Weights of a small mixture-of-experts language model, trained from scratch on English Wikipedia.
Size: 10 layers, vocabulary 4096.
Experts: 320 squared ReLU neurons an expert, 1 pick a token, a sigmoid router.
Training: 494M tokens, 7535 steps.
Below are experts of layer 7 (counted from 0) of a mixture-of-experts language model. Rows are named router (the router's row for the expert), up (a neuron's input weights, with its number) and show model dimensions 0-95. Each number is 128 + 24 x the weight over its row's rms, rounded and kept within 0 to 255. Numbers have three digits each.
Before each expert's rows: "gets" lists some tokens that make up at least twice as much of what it gets as of all text. This comes from a sample of Wikipedia text that the model never trained on. Tokens count by the router's weight.

# expert 26
gets: "s", " years", " season", " time", " University", "%"
router:126139133167122105109149129096151099164164129163148140127066159125076083134073119092114115108114166095157110133120114147132129088114117154174113103112135122128142103120128151123152154158121141113134150107117134114157109141150149087137157125137119159183108109106126108168147128168134147147
up0:068144147113114135180135163157143102080155138099097126138152156116121104116156136140109138121156103121143108167069107133123114128151158097153170154120099099102168125122126121079141119107135124097145139152147165084114133111130182116136159148140144144099116114099131138107100121102125147135
up1:113142118159084135114176090128104132147169094126129182099098096108116101124109128102129142130150125125127085113151123157153143132115162130136132130143117118137143120124148127114122102142168119142089180078147147118136093110128120175193119152143141138163118075155132102135119141155098100107
up2:153172077132113136106150103165101133127117136126145120149082154175042095139145129132129118161153127139106172110158129135135124128090116141137094149148137102100142132133132132107115135092130134145130107107135166137123118179065119115132132170089145130110145101127123118129143146137169102126
up3:127085136102140087158117151093160123129126136175129129172149143061155112144145119122143122092093129107116156173122144081097136160156125169103138182154157128117123091126143119077114128125134120135132117134130110131129128116141113153120086114147119136145101138102077179119131154122111156130
up4:091129129123127123163126105131140126087127118120085157157148131098121108108087134109135092155121119161186122124152127126143143135184073135130127084131197105099133146108134123099147113120134120116139110172144133138137154145147141150163107093101112121087093132149169107162147105135137092122
up5:127132119124174128129081161126118124111099161132175146125117125128144118149154146065125130151089146133093108148132099133146123173089113130135129182110154127119117138121089147125147098202087080157113137111131138137124162120129107097121178103125145134118113097157112149140158125112113126108
up6:130141158104132151137156111114114162141170151127137123162114101113080112163094085094153133106135162130094137142149105119140139127105132146140080133136138119133180144086113126139115125116127149155115184146112124120133147144087135115079125113160180126113133108152086067171129108130115150118
up7:125111122161138161110131136130142095135113145168166168148118137125089110108111091112146104079111144089148141157152066127099146138120124154146138108115140160169131113117133105117159178122155128166114145110134125122126069137131098105136126083130077155137141137128134102164097152128088148139
up8:138112159102155146138135120119105103119110161106122102117124144101166162100086133131132128167187143176112098115156133133122126112134129159167127123110136123076130098120165125134147139099096117111148113148164139152113107108152104144121115047140132107134137119108139120173143117075161161136
up9:139087150108129111154138142134154144102170123107139107107114108121131130141127136136115135112114148119115130133144078109149164102145171123138098101177135145158159113140074166115055131139114122149113115104127144136169111134130095155105095159121127124095137137130106093122088142098187165152
up10:115113113134117114112178129148122116096145132135145162134130157113141133101104155126150122100120153105139140113128105141113113155142133128145176094092119107128151106138141151143139139118111142069170130129138080124158129174121119110143150115102158172124155070141161164111134102131175109054
up11:110112172110175100094111157173154115113129088131136141140115158150146123126056118131104082150152164097147114132126104139132187159115139098146128106114117116127134141158104117099142142115157140116129129116111131100125133129221109116111150114140104133095139121110091133146141150116119129123
up12:143124135135167151131126157096135109153139137164127147133077132088076124138137097114134098113131122100160139131132130136110130152120132114118182098122105131132119117119120145172148138133128087147102172109109113156121088154134107153060145150154180138116167129104095097080132168116118134152
up13:181142135173091113133139134106123092092123145135118108138183143089148082144135146114119159174132109124135070150114104162093121112122124164130080145148123138071110113138145145141127119140101154103126133130123108152137154087135140160142130113083114156159136134115152125142088097113119157130
up14:104142135125123140146133113128114119123125153110121116076201123137122131124113136151166095134129127082165172126169145146157112095134164145115132153099126123129127137124122129109138130151148141096100156126121110132146130114136147133031106147148146090149129153085113121148134100166115133070
up15:111152131159140099179116121105101139120146150157147109146132118093146155159100109134096091122142134099120109109112117097163173144128182120117113127156102150117129112127058165162115161105121143130121175147153134178099112130084130133100141106131143119130137145165143089115112145097110113107
up16:136113128135118090143111154117132155132153095092139163123136138116080119137154145114143098154156071141165142116086107138108132120127141139164120128111048091117134112100124123142131121162175116105146104140111119138121125127127113148102157159156107124132094122125114154153155095166198106122
up17:139126116131159115121172154132171116165152077140146071143108100166089089083115121141125133098152146148157158101128147102139105117164107122159101136106115099114140142148127111121113102128105099138132152137175138156139120150163100194141079136097120117105146116137103135130119133152133145133
up18:109089120139088172071133137111120130109174087101185143095102131142119094135123127116142100139106115109120137141151169097105137127160130163138137124131100146170116118115149145127083162108111105140115149126159160188121141145103131106092125150120124176149141129114120140177131136110102148118
up19:126120107174084152102088131105125164137127151080190112102164139113155139119120139093140110080137129169134119116115163164120126135103105110129160102162113107183115125096106177109124125113132127122092135111119173120133157136130125139150102125119146152165118120118138117144163118151147079114
up20:119080127143148102083110099106128137136128098119135161134071148143085074133136071112101159113164088116119121175141127135132154110117154114173113122132128156114111123130088109147129105163136136134164131095117120177156087118135168116134162139129134136124172094139122130146155113120131110138
up21:115105147097118112151161135126151135102156116126090127156138101137117139136137124095163097122106113113134154121167137124102178124147140123117131163141148111157144117139127102113149104119089132173097059067108127130148096122124169143150129145115130106112155154152074146081176150140124108110
up22:105103161121124135129130098086072102152138143119130136165139128151115139098109083133172118076143134156132106116123159133152121120101185172103112172147168085151131131121115165119142112129113128130162133119134135104106152135086124086138138143099120149178132159105124124120125104139114168093
up23:117105109115162131133126151078123146112113155124151100097164108110111117139104138095121138193122155105144093157151129168115146140091103145161126135142128143158094123132156146168161117118110121121145123128131148119146078146129131168147147062113110136116103141129173107112115095159148088089
up24:079134159111098110144105136148086089131165133156127125153104152107119163120114149121113111166102129165128157155101099090149162147099147187147127123114103128107121142121117149105116121147169158070123135129089123143142155102137156113140093135115146119101125137095134092161162136167136100146
up25:135110123164153111155119092121128128174166140131158082134107112146143127135128144070133127113105115128156139137101067123129145129129118086135114115132097159104122140106091126139157095112132176143145144102183137163074141109138171114133094129142114156108080146128159101114115117132159148111
up26:122076147182174108140153136150165116119134157108147142100110124155114124111103119102126113118142100081120144082101145124123152145152118155095112152109106111106115132092132100184172128156167132152148113134137162134125099123175132140141095111112127096127149089157122094114120134126177119101
up27:113155124104127126137119135092142092161120136106086114095145140144149153123168143126100144093137158145109139133159135168088129100125142149143115146115101109102143160145187093178159172104136172139089108111129133157148108131092138126114136079152130162163086105113122155128114131130109107110
up28:105161144120107149109143149082127108074126147131070141143129157108163127153174112122126126110120099138134141091098096115140117137126117149137087087131124086134141162127143101097105116132133150135129140100157134148142163132098133146151180130122108114136157131149119157173111109117062141175
up29:141124110148132166165126098153115147119128090143095071165166105155175122108190154125133133153147104129083142117133144113118102105111110145117162090153139113118126148142131076168120107119111132179133123113098139120134092139116155115152146106146127115119133163121102122127096103185143126138
up30:152115128113173106140129126130103088088116143131098127130090155155173090161163138162143107112128131101118118133135118118118124202092116102147105141164148160133154143092084117119113120136132132159128132131180125143179101148132132142154106112112155137146096119146140100100096124081120093135
up31:135132137162090165092121100131155077118095150139178149087152132076118118149155131183106086133129144106134110161187113135116132138128153142177097147113142122120100119122163098128147145114124119109123159100128131108147104130134106151144103091098092116145136154110115124141091165130115146130
up32:126108125092143085107124146106100145172111154184135141175109150098151124115108124152167128109141098107105125133107157119126132114119144152093143139133159127131178133133088154121113107134160099133110121129140124125149117129134163132080152110120135088100182184143123121127067132091139162123
up33:186143134109142146143134103126144134136124124132195104133169170158149121121145123128100089107110114116136100146120091118085126132121107114109107149131123157171095110119109153142119097127151134130121160137136151106124107100105104118095081130143140134115163100076143084167139110182126174125
up34:177151129127133132114132129129158154143143118146128154120099101144085095099149124165118136159144155132134108144081110124152130098154102110123126091132098134091129085100087164135143140104129111137138153122104098096136138176147160139148155116130125118089104146126107068162180128184141129124
up35:118117123115107098137099102104164113142117132110090155106133161081119118182111160120140082104113164078158128122146159115108103079120116143129141141086108147141133152145155091137154110108104111092147153128155117122148153112128132162147147118114085138162146146119131177167146135155156113154
up36:088110097127121139120133117151137141167154151110105149121158114130125127160110128128165125118180134108113112031138115159131107127130130127146096103140106128128123144129086156130145135103139137120138123131137148037109150108133128175159132119113123122150165171103125124146112136128093161100
up37:143137095124121130130072124142176112107130110128072165148084156123080107121155141100127157128108133121121076099156096130103127119141131148126109126149168114102172160134090088122126115132143162114153131151097109138144135123134123133123115137147107130124164138137152088161147137121149185181
up38:107114130122123108116138056165146108118162146143154118137096120131083090134080169113154142162168137133149146114175108195149133137103126103113115109092124122136148143136108138126152141126133127116090152141101137153125149143120111102148112123091117147119104165094148108111161136078131145167
up39:105092117125146106103148184136132135145118141152119121115124141131120073119141092124130080145134136134177131156128128115118165108105183133140166115130080149147137119081160152154131152108114137067117172138119116079115118131139099169126162137089136100135121115123120155108109167120118159141
up40:126039110170123122126134148119127125160164121104088114156099121175119080145104126143083128140131151116102126144118120137146129121127113137167147143134073121087124086132136124161166116112129120119145148149084130105120122105094171120151157128127151133152146088162147153141145109152154131130
up41:148154144123128127135125125134123124162128137107083149146072175124148104107105137140128143112129081119184100118149118147145088155149103096132129143121146118135149082166139087142089137120118142158129135101134175111113141140122113143160078135193116092105123111101113143118165135114107104163
up42:147085137138137109137120082152095154138121113113119129120112155121167140134147136157177109125149153130125113133112161152140135115089147147102115101177137100151151135121078126086127120115132109195063106114114128075130119133115136122129120136139172168094135152166161129143131122121114078123
up43:088131098173134174170109165145151184127088174116108147110167092101156118120134106115116150144089160065119125144130097146113135127149124137138121099125141117132109122125106101167145156129104107119124124132131163107126140128145074133155087124161114158140146120117100123119139113168131099143
up44:127159160127128139109144134091117154094114085158137171099129134125102136117073107125184109144131101151101174123136141111137153110177145138146151157109103135157123152102103138119092136178131120093109110127122099105125141117123114143116114145173182155116138136098116136101097081110147131160
up45:111123166158146090112112171118186076110132071177143124097138120150101119139087136167156080133116099100138151118110132123140165108110145121139098102131130145098143094109138154141141129128101145120137132181085123139112114115122131174116115138136159123125171112137101153152145128120151100126
up46:172143093167093135110144130109112168111121162101122127084138137137075112116113138110089095083085118137136127120150105136144159142137096103108158162118136137085135169144140131166154121154140119161151086097141108090108109126167135129130120134144162126157099137109120116129147157142171093128
up47:126128128152108157136145167125130107118149158140164123132109105140104129156129093120156173151155120095156125151088104119083141115137110133095099138173135153125134171106093074128157162118086125146124155118119109076127167094176127142159125152123105139108136110120136116160144116111072123122
up48:109157176155167190149122151170122139113166111125127150115119126132114084126121134150143152134129088124121136119133140092157142110110144135136098137095103118101120141146104144179118093146095105114089145137161144121118072119126130080106128156146127116048116140130096129136151122126137143162
up49:191161119135117153142129140141134095111183143128098104109090147148123095106140127184138115154110098172174086097161114123127122137115137145144143118153099113122114144102161107157117106181127089158144130094121127137117119103101119095123123104138139111155137150124154078126111151102147108104
up50:132139096140131087094127115150136094158106125143121108132114072122082138105076129109166139105126152160135118147117141142140162117129129133214127107150112134138149119143146094112117167128149081086119121136111129099124124170114148121163126146136131141154164078148131104128102167125132120161
up51:124118137095170142153078099122127100130139149137154144120122131170129140087169080151156157166116130123166095110135148081142095141084115109132128141154097130128099172144120145121130121139100145085108122109086104099158138086120143119146146132113133101124174145127133091126126175148134159147
up52:108157123125148159126080088125099177133164181097177161154134130166158138130108139107111111117099086127106112134120136180107118148119099155106101126103080138132141152128124096149127124136139118133127142122129121084112135164146137073147121145140163108118134077130114168097135122139156140133
up53:118160100137112160129140121115133138148163135146096109150150122109108142122145105095131104162116128100189174093118108161165097114163164143151104118113134095156100120138118107114115124110100078113142154120141150128099110140160131104108130165107143126189122129144126075122120163171099118099
up54:130137146134163140116130113131163066144121142127131093144129118082145136119149108101136120137167105086127107103108127115115129156109145125107108134092118152114117111129107160163158154130081109095106124116179146081106149095199126127178122113129145150162132160144129139128142116105181105125
up55:173159146117105131150099112112162143168143123101126128085127135106148139130153138110144104150119125159099091159108131112134130126123079120134159105157131107143100081115098118153121113117089089138113126112129114124112141128164084157169119173144123122119077144193167155159126130150142093123
up56:155097167132116143131125152101092160113090149100135094106137145136115111135122090126108116149090102090128120166114079150109153107108121158084134120164147159117147121135158133085146138122105139158170135091137128138097122146125103158171128168145128155143171134096122077140148123164110135108
up57:129116147127083147108103117140141106101121176124140117134126131124145134141104133126098101134134104137160154141147107109106141081136147146073131121110128065157117160107169150116132129103101173177117124105126167102170110129127122155119125076127126134127119180133161118145074099119137140177
up58:123076127187126155100116114125145119153116134148137124129138105122149105125157114144137092116126144066096154121160119131108121182117155113160112101123148130107091146159134091089161098136149121120120142163102125127099114085137145126116099107159147114149123144162097113120163140139169187114
up59:122153118157123153167115127133164135181100107116103143109114122091106086124152061143116132101134095128125154126142114163135112110144138160094088159119096106103129142132119162108135146132119124135124133124145115110104122120180139117161136085139089149137162146153151203119106129092126110103
up60:135109145134109121148163128135155136126121138151108095133127105139103147152108123119142158100144150112144099142129103126146117126128161135096094178120091130105122133120143181096137132076111111098143144110096112169161124109082167131102137158114128091190143098107138139128178151122173133081
up61:131098101111133146094118140129124134096154075184114111114099159101148176121108115151110128124150122107089131140141146077131098162134139128118100098156156149114150130133122126138123132125089103119121149126090129185123131164117161140149114159098107154146104098161144139087178144125102151163
up62:107148154117114107096117140148107111125122100149177104146120164133110112145061154153125100110117156119152111139145082135143160144120110148135085146165130152153124128151112118154144144115171134154109149155119114076112068152123138094115111120121138147119145144148106142179130158108142080092
up63:110156102101149095147154104178120152154185179097107148109127123085077138081118142085171126146157147130148103134113126138140125115125092154119128094139118113140132140134117087168107103172126169170106149110133104137114118151153101087124110132129153098139125148146128123126126123149107110138
up64:175125115100110083167135167110085138139103121147117127112092131139104109129116135122120119114165133139089085108135176115151173150164134118148106103110061125137132105115127172128172140155145125136130133166152125159156094131139139107112137109118148137188111109123110122131129111123113089167
up65:157128120133110128156125155147090126132153114107124090143087153127108139104150131147107149136151100154157151112152148168142143153080153121161117144139116116156132169109156096086143114098118105108177157121108177130120140124104122119060110165115132100119081139173139114122130119122089158118
up66:112144125105112121157160085110101091119108140094169129156104137144078129134140140184141166116147135117151174102145138129138070139094137146114111131146101074148088105149150107122136119103146148138153180123108147106132102128100100132109130163087112129166136143150108122148115144161130145141
up67:155140131122151147101146134142126136130106164121156100128118120117102115138152165118112101099080156138118098123114126175127181123140104130141152077127156105107139135109097149134110124111105111128095094149165127122116179109155118114149146096129151163114142112183141162077165122077140099152
up68:099153134130108141126162111145123153150143103122114127129129120169165107101156107107171131078174096146128142131165163139148137171109140154156107110102111152117130115108082179135124104118142161140160160139138121128124094133111132081150146127125129135142105078099115120132087066104099136111
up69:140118136123146102115116116138086110125152167132111082103149143151112096097119138096118121125176160108110144092150134172167137135159133140165116080103139114087137103104146137141145093134158111181101125174156148120109119095150104118125131144112097148132089133109129150110189124098142137137
up70:111132095124119151124147098120189110122128136133114165103104157131118085097157089126119120123166190142117124182124096136143129151120146156130162110068139132119141125139136102141132157089108156126156126150096099096103130138141117169131130162122148103102099148089130156085146116135160128111
up71:093147104118133111105145144085148151160112122149094127101175126129122145120127122098131118173169121136151146110151106141135092103112137103123147176097111131123175108104126112091184086131174102093159154142165150132133126119158103107102099080153143137165142143113147112127132126124112141096
up72:157144171113165090113112093152165100138079134194118093145119123166121091137108079121136116150090143107149119113114110137132114129157162134120145130113132116134148205131138097128125112151120111130159140134130152154133108125139115164113107089138162121149160141102149124104129089099122112098
up73:120079154115110160150106135124106134168108162065119143115124144134141140157125158136106137105148151168091151155170120118182130148105085127108132153178122133137153123152125120156157142130115075125106117088162100142147124147120121118096171100099104107124124133135109135114082120126116089129
up74:102119137126120111138110113135133109157139094156135145085173131133136112117098136114138137118099135122153098157116100077126132153132196144124109116131105119102155143130064146166121130143141147135159133168125139125149103128135138097071146117110086123116165186161145162142103088127132091132
up75:111179167109142069123103124140094161144115129095101112126103100148098102111149172131150076143138125103118118105145154152126129092189143166144117164105132152132139126115155118131153101135158088143150147145130094129143079099138109126129155138156155139128129138142099107083144140149122135096
up76:136140118113122137133165137148125067123108139112092100135122127105158116141144171169147126151135069125138136126137137142112150152096140112162154168129108129121119138114152149117130114097128152102156108081095122164126106093181184110116151105169127134138140126078137089152101108144114095154
up77:145140115173084149124124104118089099112140157133165094073153142141092100093153167171078116117123145135114142114161118162163126121123143114077122163114102132122175121161164135141124116119102134097089114151145136115164111140104114144130121120097155136139137147087161128113107161136136129137
up78:126138136134155147087118117104126164102138141106123146124119130128180152128099119132147096105144153164128158184117137094141125141127140069125130116147184139143126171109112145116131173086143118091125107123124123103140115127084124115133122119116150173099124093063123140121170116150136076145
up79:152119065123148140153101116111122132094172133096134119107103116137128120117138089091142123149079138128158085089091139114121130131141128119129116161163172139183140124116125152125111154112143153079147154117079147123180147132124125123123114173134135114128158121167119109120096104166135166136
up80:142135175119164113101156114150120081178132137121087133106137092179077099131088142115108144127090099123123117131078150109161139123108136129116106141180116133161094115111127158165114117150117136111136150165127151106149115133115105170116110146134126151155117113147158133090155125109098154101
up81:082120141171134123060130155127132115095131146193159154130154128126128086145118098142145137110094149111152140160138130102108140073127114114092113087120107129166168125135137105113130145105080145091107170147129115129142146120132100159100132144133167104163123121148118113112145164134108130149
up82:095180140141117129123081116191170121178121138113127154113106142142151123147133169081140131148146143116115082131123098109117145133088115149111107147117123150097116117135081091124146148103090127149138089147129143164130176105130130126122144104124126136149105147181135127169151099100108113145
up83:118158103165113108162148136097119100131084148132117161100126158094083128117097123160121098133147152096139103123121110173123080139107143133115154130154072165092158119115106173130154112138137134104159132134150092098156153136120153157168114113099136137112162146122154141151141096116128126089
up84:085135114096182122152166138112172121141119160119124133138162111133113140120135164103152123145160130117089119120102157158147131144103112138120137118083113110116138136158115128108141101112112134143099135150140086130147174106142151181171080130117068095126133139084105137146131143154087131098
up85:163119152095173119142144120120117149171138149136124110160088112182147155103100162131113117109118121131162133180135114128118123128087111151103105127113117082134134184160164124124096113118127135131140087144124103139150108154125124079092110102132147124157135099104111098146112095153106181112
up86:193109109119138113129112142118137133096129160102134131064142138147156145153140138134178091142138170153154125120121145101147150112098133127115119114118114101121089109123116150124086137073090124103153103116107131133151108183091117129120130170107168121119119120096189160149130119147114134124
up87:105121118165122118105166104127151157169156112131123099126111130152151101127132142151146129129117148109119089137169143109111175074142097107147100128140125150091128098165159176104143117134111135119106149129083142155127151157130178129154160128094108121146100087103100122113143087100162118097
up88:147126153152165111116188151135143161111121118164120107118144100160158122141106127116112156121126132122098157137115103097128124133135161112130102129156137159123153125173095138098117151151156098115107129111095154100098078110085164098178135122140119146153130138123127123074155161090087106149
up89:120130115139079112134111139157151114146114115137098107123106127111146101113118121104152087136122104134162123173151132091100130147147111148161131131094105094169089059166116184166145126130136147122165087121121116146178162135107137137099130152134134105176110141128111173130135137118144153135
up90:127105148135149161171129137113138141064139122168127131100200146134108147139138162164145148112145082119175109108118143136094119103125086103136137136111092108164121134114121119156133150149134089103116137113101135130123134104114137124139099127094072112185159140117155148119109106154095129122
up91:136163129152160084101134107126153148095119107116117143092145081114155103141169153111148155146118168115145103089163140152139138097155113165124102139104113139140139097100120183081120114143141105127110140151102136158131124108122128148189110106119102136107107131139092134110173119174100115122
up92:091183153105128113138111135125116087140148132104077095106150136084138153130178137124119103154124108114145137137155109109159118155097113135129111125098185162171148140112161132177130117119123121129118108082130127101132106148116096138135142154103108110151101157121108162137117066148137123162
up93:134126087124140085122111114131116140171128163135119116167142135145133110132083130116113147133105118099174113151120129172136172111171141151116157125138130147106070103135126133187163125152114098102134145136116160100138090107097111119167150155122145119160095121120083124117126112134129061140
up94:149154150099099117112141121130104112157106142150118128103181120145128088172126100114144131161123116067119170151116100127096156157142145117154098153100117125148102119161107137120133143100130118117142142149122088137119153145100117088149104099139108129095145164093142066165138141143143138178
up95:147130104104115102110131127156125144077137134170184131123164149120120105128077122101123141117100109133170096162139095108131135117124153101142142133156131130097124138125127121153138174114117172100150153146156132130154125120120152132145138102107104120105113117121189113192143081112153098081
up96:117166126146086103145073138147128163146141101165133121114116117112155116127162153150112080089134120184150111183096109122132125165113157104171123111131115130150107144127137116100116128097130136131131148103116126128149105115125104132152116107130155103157162150066126096103083146160145135093
up97:127167112156102133105107084108094125158126134095149143111180137108169158161156104146124125125156144114134175078116149112095102114167159150121124139117145113170130174109146088117112115123123074105142154129143134102149118106096127144141131129097120110145140157130118191129139096130120099105
up98:085092135101187124133136094126097159142103143109144128158113111110170124115101125096134167153158123138126135147170111146129132113136118112147116103155157153133111096120139167157117111109106156125156147070120107141127057133137107129117175114128147150145104140111139159135103096127162142084
up99:138122099139136141153118130165125096109105149103095110118106126124080183118112127096186130094126125131102160143132094155138122167125098155161145139170100138117163123144132092105078130123155086144122116135104120164109180151098153117133120143157114118143137141166141108111141163083139113140
up100:138135117072142158197133158151104117102103097141121155134103125101138135133131174132099141141158117142128130125158151127126114107155095104106118156114105139116113150123131136136127152135103152092117134111140171131114105121127166122054141149176125177084112140136099118150098091152120096146
up101:080140146098111098105121132128123138159130132134104128151138147184153100097142117159157152138146122135135097091118130156118150161108132111186120130098148118128093165173064109094123096132129136094095176133094103117119154166122144090129153112111108117158100118144164146127136145140127136123
up102:118097166108173114127150137077125156143133094124092126129083093101122116101153156097133132133162120136132087070131135115168123132155110147113123099126149123120124127081138160151160150151098156134098104102106144166125139112155147130084147122148121121169095189142126124166132130143139118133
up103:162130100100141132128138134111119156115177080097137151114177132134091101116137075111138153100098121139142133132142142114151099138128127171137092098100150111110156162152115150128164141151160106151102138123094136131114147105133143127179115103087138111122108177085151150159159091135115128108
up104:104135152120140138162155138167113117148173107121118143135118130129150093089131137118162148082144139125184171124132140172129090173086069142150125129129115106122081126102141134121097094159096158149090137100094115131115126119149102133149116116121119104154117137161154140106136091123127171122
up105:134113141176105122080135146101131112126096101083164121125099132156133110140158138138135163142142125131170125151121086128053151165119129146098108121117091139100157183141094125127114120130081146132119115129137122102100127144162106114126154100127143082138147133115194124132143130154114142149
up106:125134126139126115134111110147104146074150121110096157130127107107161138154098167094121154112120147179167082155132117107096144115122110123125114141166148120106162095153119148136105148136140157190114107149157156059135097135120150124114116136167166118118118131107097107146137101107098159146
up107:116095112152128171151155154112102131117106091120123124128089125161106125151127170084122101115095143115117145125125116132127155177113117078086116126164150111095132119105136112095135142149140079131139137143176130111125136126145124141151158140133114146079148138150106094164074158128129150186
up108:132134130150139141104182125146109143141151116082140178094117107128140135124095165137138160103115148128105162125161114117143145119110156141136097133161140127110096144095116132111128076097145089117122164106103182114165080149120131087100161164109103119132145137125129127092163106166141094127
up109:123143117114136111063127105147150120158138197106161147092150097120163140131094107140117105111092144084140154104111145159129132130158123091146134114132179142153167124149124139152139156142086161121122123118103137110128131109083123119120113084130114135123149089118116137146117131201132109121
up110:128114093152117095108131117166137158104085105152154171115127110139109140143152147122143139095107180118124131115136116127144119145073121187113123137149136111087111116155127139163155142077123146113101100111097074112112122173111093126141141162140138152125101170098136133096149157155145136131
up111:116140087152104169146128126127146131123143080101166074089107128093124130092111105116159104130146147104174100187148156131121109132117133129089096169118155113146146132147107149153138099134110118098103135155153136115138123176134112164145109122163115163125138096085156157160139139131120128117
up112:133079107106142123146158125103107136123177110161120132114123123143139099103106081146115143151168093150124147158093134131144132064158138138103148117108102160129146139124150142113149106153089110143150154079133115139138147146127121170110143113098119099170165126086117125136131108096136191115
up113:130119155150126118177124110152121132134145148130163118146084138122097183108156149136109131107108132156136150171126135110135131150160118127102144126117161087142125109140108117128183109153123142143139146089094090150125089133148142125042126104103069111118110150103121132139128117158161154106
up114:153126099150093114141120127144142138106148122126133088108141165091165154138140134142102110132139128142170121142143142150146101146103175095126148155101111062138116142123155118122114173088117121112089128094143131115135091136135173138116121102114167166128140167080166098131119135069137147122
up115:115169110163111151148130120107115128138127112153106150155156103141131189139099115137170119136145083140150144126112080109166144129121153110143140142117111108129098156132131149100083123121137091106162084139125145099159119080117115125106133118118124157136087135136137104162062126169158129167
up116:137138116147093139179126123143148114103136099156171134158103133077136108124137166128136098140147120082094120076114096152139116087190140130117151121170124128146152174128134139156114108112149153091144153111124130123086120112126125140107149107103151136138158111132124110120143124176138108069
up117:142155124163142109115152094160114141123105105166167152148150158158100139096104144122120140098125124102105150140135109116120116149116131115149166126077123112111158143116115140108103177139104147072120117114119117103073137120138118139129125183117089123099159119116108175143095143142153137190
up118:118092060116126095125103123096133172155136090153163137131143127104170165070136133119123107137141132109133120108090113125125187108156112102128091153129135142144154145143122140143081146111134152117126140137126142137149104155118097134140099105124110139162118123082116110138154161168152167170
up119:107135092119108115156120150136151123153133122087123127120060161155137145123091122113115090153161099143170137117077134124142106135140130107168149145116098158164137115178145101121145113113115162131109109122129141153082126114179157107157117117143126159070127095157135110150135143106144114098
up120:071144139114130134126154139172139160070160108126119112112152151116121147097158129168131131109115060162104140143142119127150129103112160147129112130159114101159102132135100129134113150079118108132138137154128167082078130153119128100132134115129094126122134138154131179116156122144131169083
up121:097136148150151168197099099104096136147136096144148121106133097122136167162156110141105138166112101163140115174136112091140163116164121136128131133107140093181138154118114161125103146137127121095118154111111111122079137116094136088162119119139096159128133122111092107122101095135116147143
up122:127106127120106153187072130060115133162077126099161181114153181093171114143116149140164145135150084096154132115112143125166174119086108133122102141104152117136107150101138124115123155129111106148128124128113133115134149126108169109138121130152121117109123131122137133098121113126103152111
up123:131109138142143096103136093162169081161163130138121129151144130154105079155133130106150096129146144167133112174142133115158156138105124074151119196118124113162180123126103086139129142123110135139131096118139118127115116143123130105066110108139110106120119124120107089138137158166166120128
up124:145152112127141122112095134167107139069143127161161161080157158108131074155108117083106121111074098122169102123148141145099130097117143121119129169144135126156138090119166133138165129150083145131130165126156119136134122130129164121104120131141084142143115122078140112177123133120120131117
up125:115111139149126149166136123131133120131118140147094175153134152134150114097086131110146140165135143122105156133125075120117117134146125110086133128123142140126210096125131170160125083123125075105140141109136117143143103148147126109117138099140159161144081170093131082135131092152088127106
up126:102123149152106117113137156108143136137144121158130102153085121105136150089108099154098090121098193112154138124164139109137148064164108143122147084132128115116145144109163117131112126137104099099143123130109117141121163176115150156141142142177149141109148101106098167101091123113103136160
up127:140098148136149127108096103115103100123195096125143113162127141101108164123097122114105120117142114121157121147137124147146135112165160153117147122086148079134133125120118154104173124137084132091144141158139114107154115129096146090147129086164089119128145133123131107125099146157106176190
up128:126122125145146145142168142123117117103111136118106119131086195128167121124138102124103141152175151100144146115145123154129119127160104120095129127087126134077129100124098122143148111143132113132117183124169078129166082079151106151154122118103134181117153127121122122120068150139140125149
up129:109113123108164101117123158126138141086132104140100221127108129123093133129165104124137134160129121142136068104105131128140116111101133138124109129066117118163172152143124162106108155106145125094129112109139152104128136104160149177133153144158089138145135135107122137092129162138097117139
up130:129152152127148118117112129100153123166087092113145115102141122153146102140131140132163121121100181094116114135093089132099116158063191158183125143108158116103106123131108186132112152119088136142116115140132114174115130112138141130120144143146146158133114098118135147107141117115121144075
up131:174121128124131155135149147150129107167143127103143095085101109150115166108116099142125088086133160109137138108092118125152154142124107145134181109136109132149086131121117142147127139152154126095126133121067136112151150173140117142105123137068099176138111133119111160148168123153160141088
up132:115180149105143127098111142102180122117114145136127122164137122097133123135120131109141157146131149059078133088145120159136122106127125161146115131137162137175141117126074090110082130168101153121178144146115144124136152106138158109117142124170099129096089125126097129145116105093118126106
up133:141078160138163173144140122160145108124116136128175140121135087113117122118110136124125135144158171086136115151112148132069108083163148164129127152126101116143141139083110137118118122127082133119136119100076149170155119078117102107164149088117129149143131103125132158106162109112150132144
up134:109106129102116146139164141129132163108117154128134131120135120125076166156114133105157108117131121097127142113101097138109096083124155147151144112201124155099152114139111111168167113137095152105132125129132120137167164072136116195124159121131144137139120141095151107128092097128102101159
up135:126125161143102105163169111126126150151148093135155152093102130113129118108148133088159127075132155139110141144155118169101096115111091157113136134084126141068158106160157158117169124140129173151136163146117124118127125124094124165090130094115122149156101080122106140139139089134131131127
up136:150137135131111142141105138124133148149108152100137077095150126094163121154135135125095126110122134184149151123091098144143143071120132128138127095119121115123160121114138155090108144161119112090104098119108093183132134112145212152106132109100113133160121157130177120124140121109162123143
up137:129117114155099142141146102129098119095105127164111157160096159139111113175162105088135102153156114146132097109121147147125134145057105142098144156125146086129162149105083187068121116126122121168140111114128146127115136120140141150165157116130087138106145144118098131126093130138139113132
up138:098144145141108115150154133157140097128127134116090149179142143139176114150095099174139109113135142101125140106111097110160110122157130168112154079110131108124106112116077157122106138149132095145132129169106134130165104145129118108098092138144163183133154071123150138120115142133120091156
up139:122162129116082137133128136119131127159130161185161135099129130164122104118140156134117134120111125138144130161125126084115099106138147139131169054140126128146136124121122110102114149038109113092148136120168085128173118157124126124125168112097150118129150120113151147172141136096129107117
up140:068121152137158085163150120105111128141155111126113116090105121139142112097104134107121135151159141108117097148110123117106066148122121174171104137154146128124158112058093115118107125154152136157135128122136098145148126148153145099118145115113142165178159111111143128165132109117160098150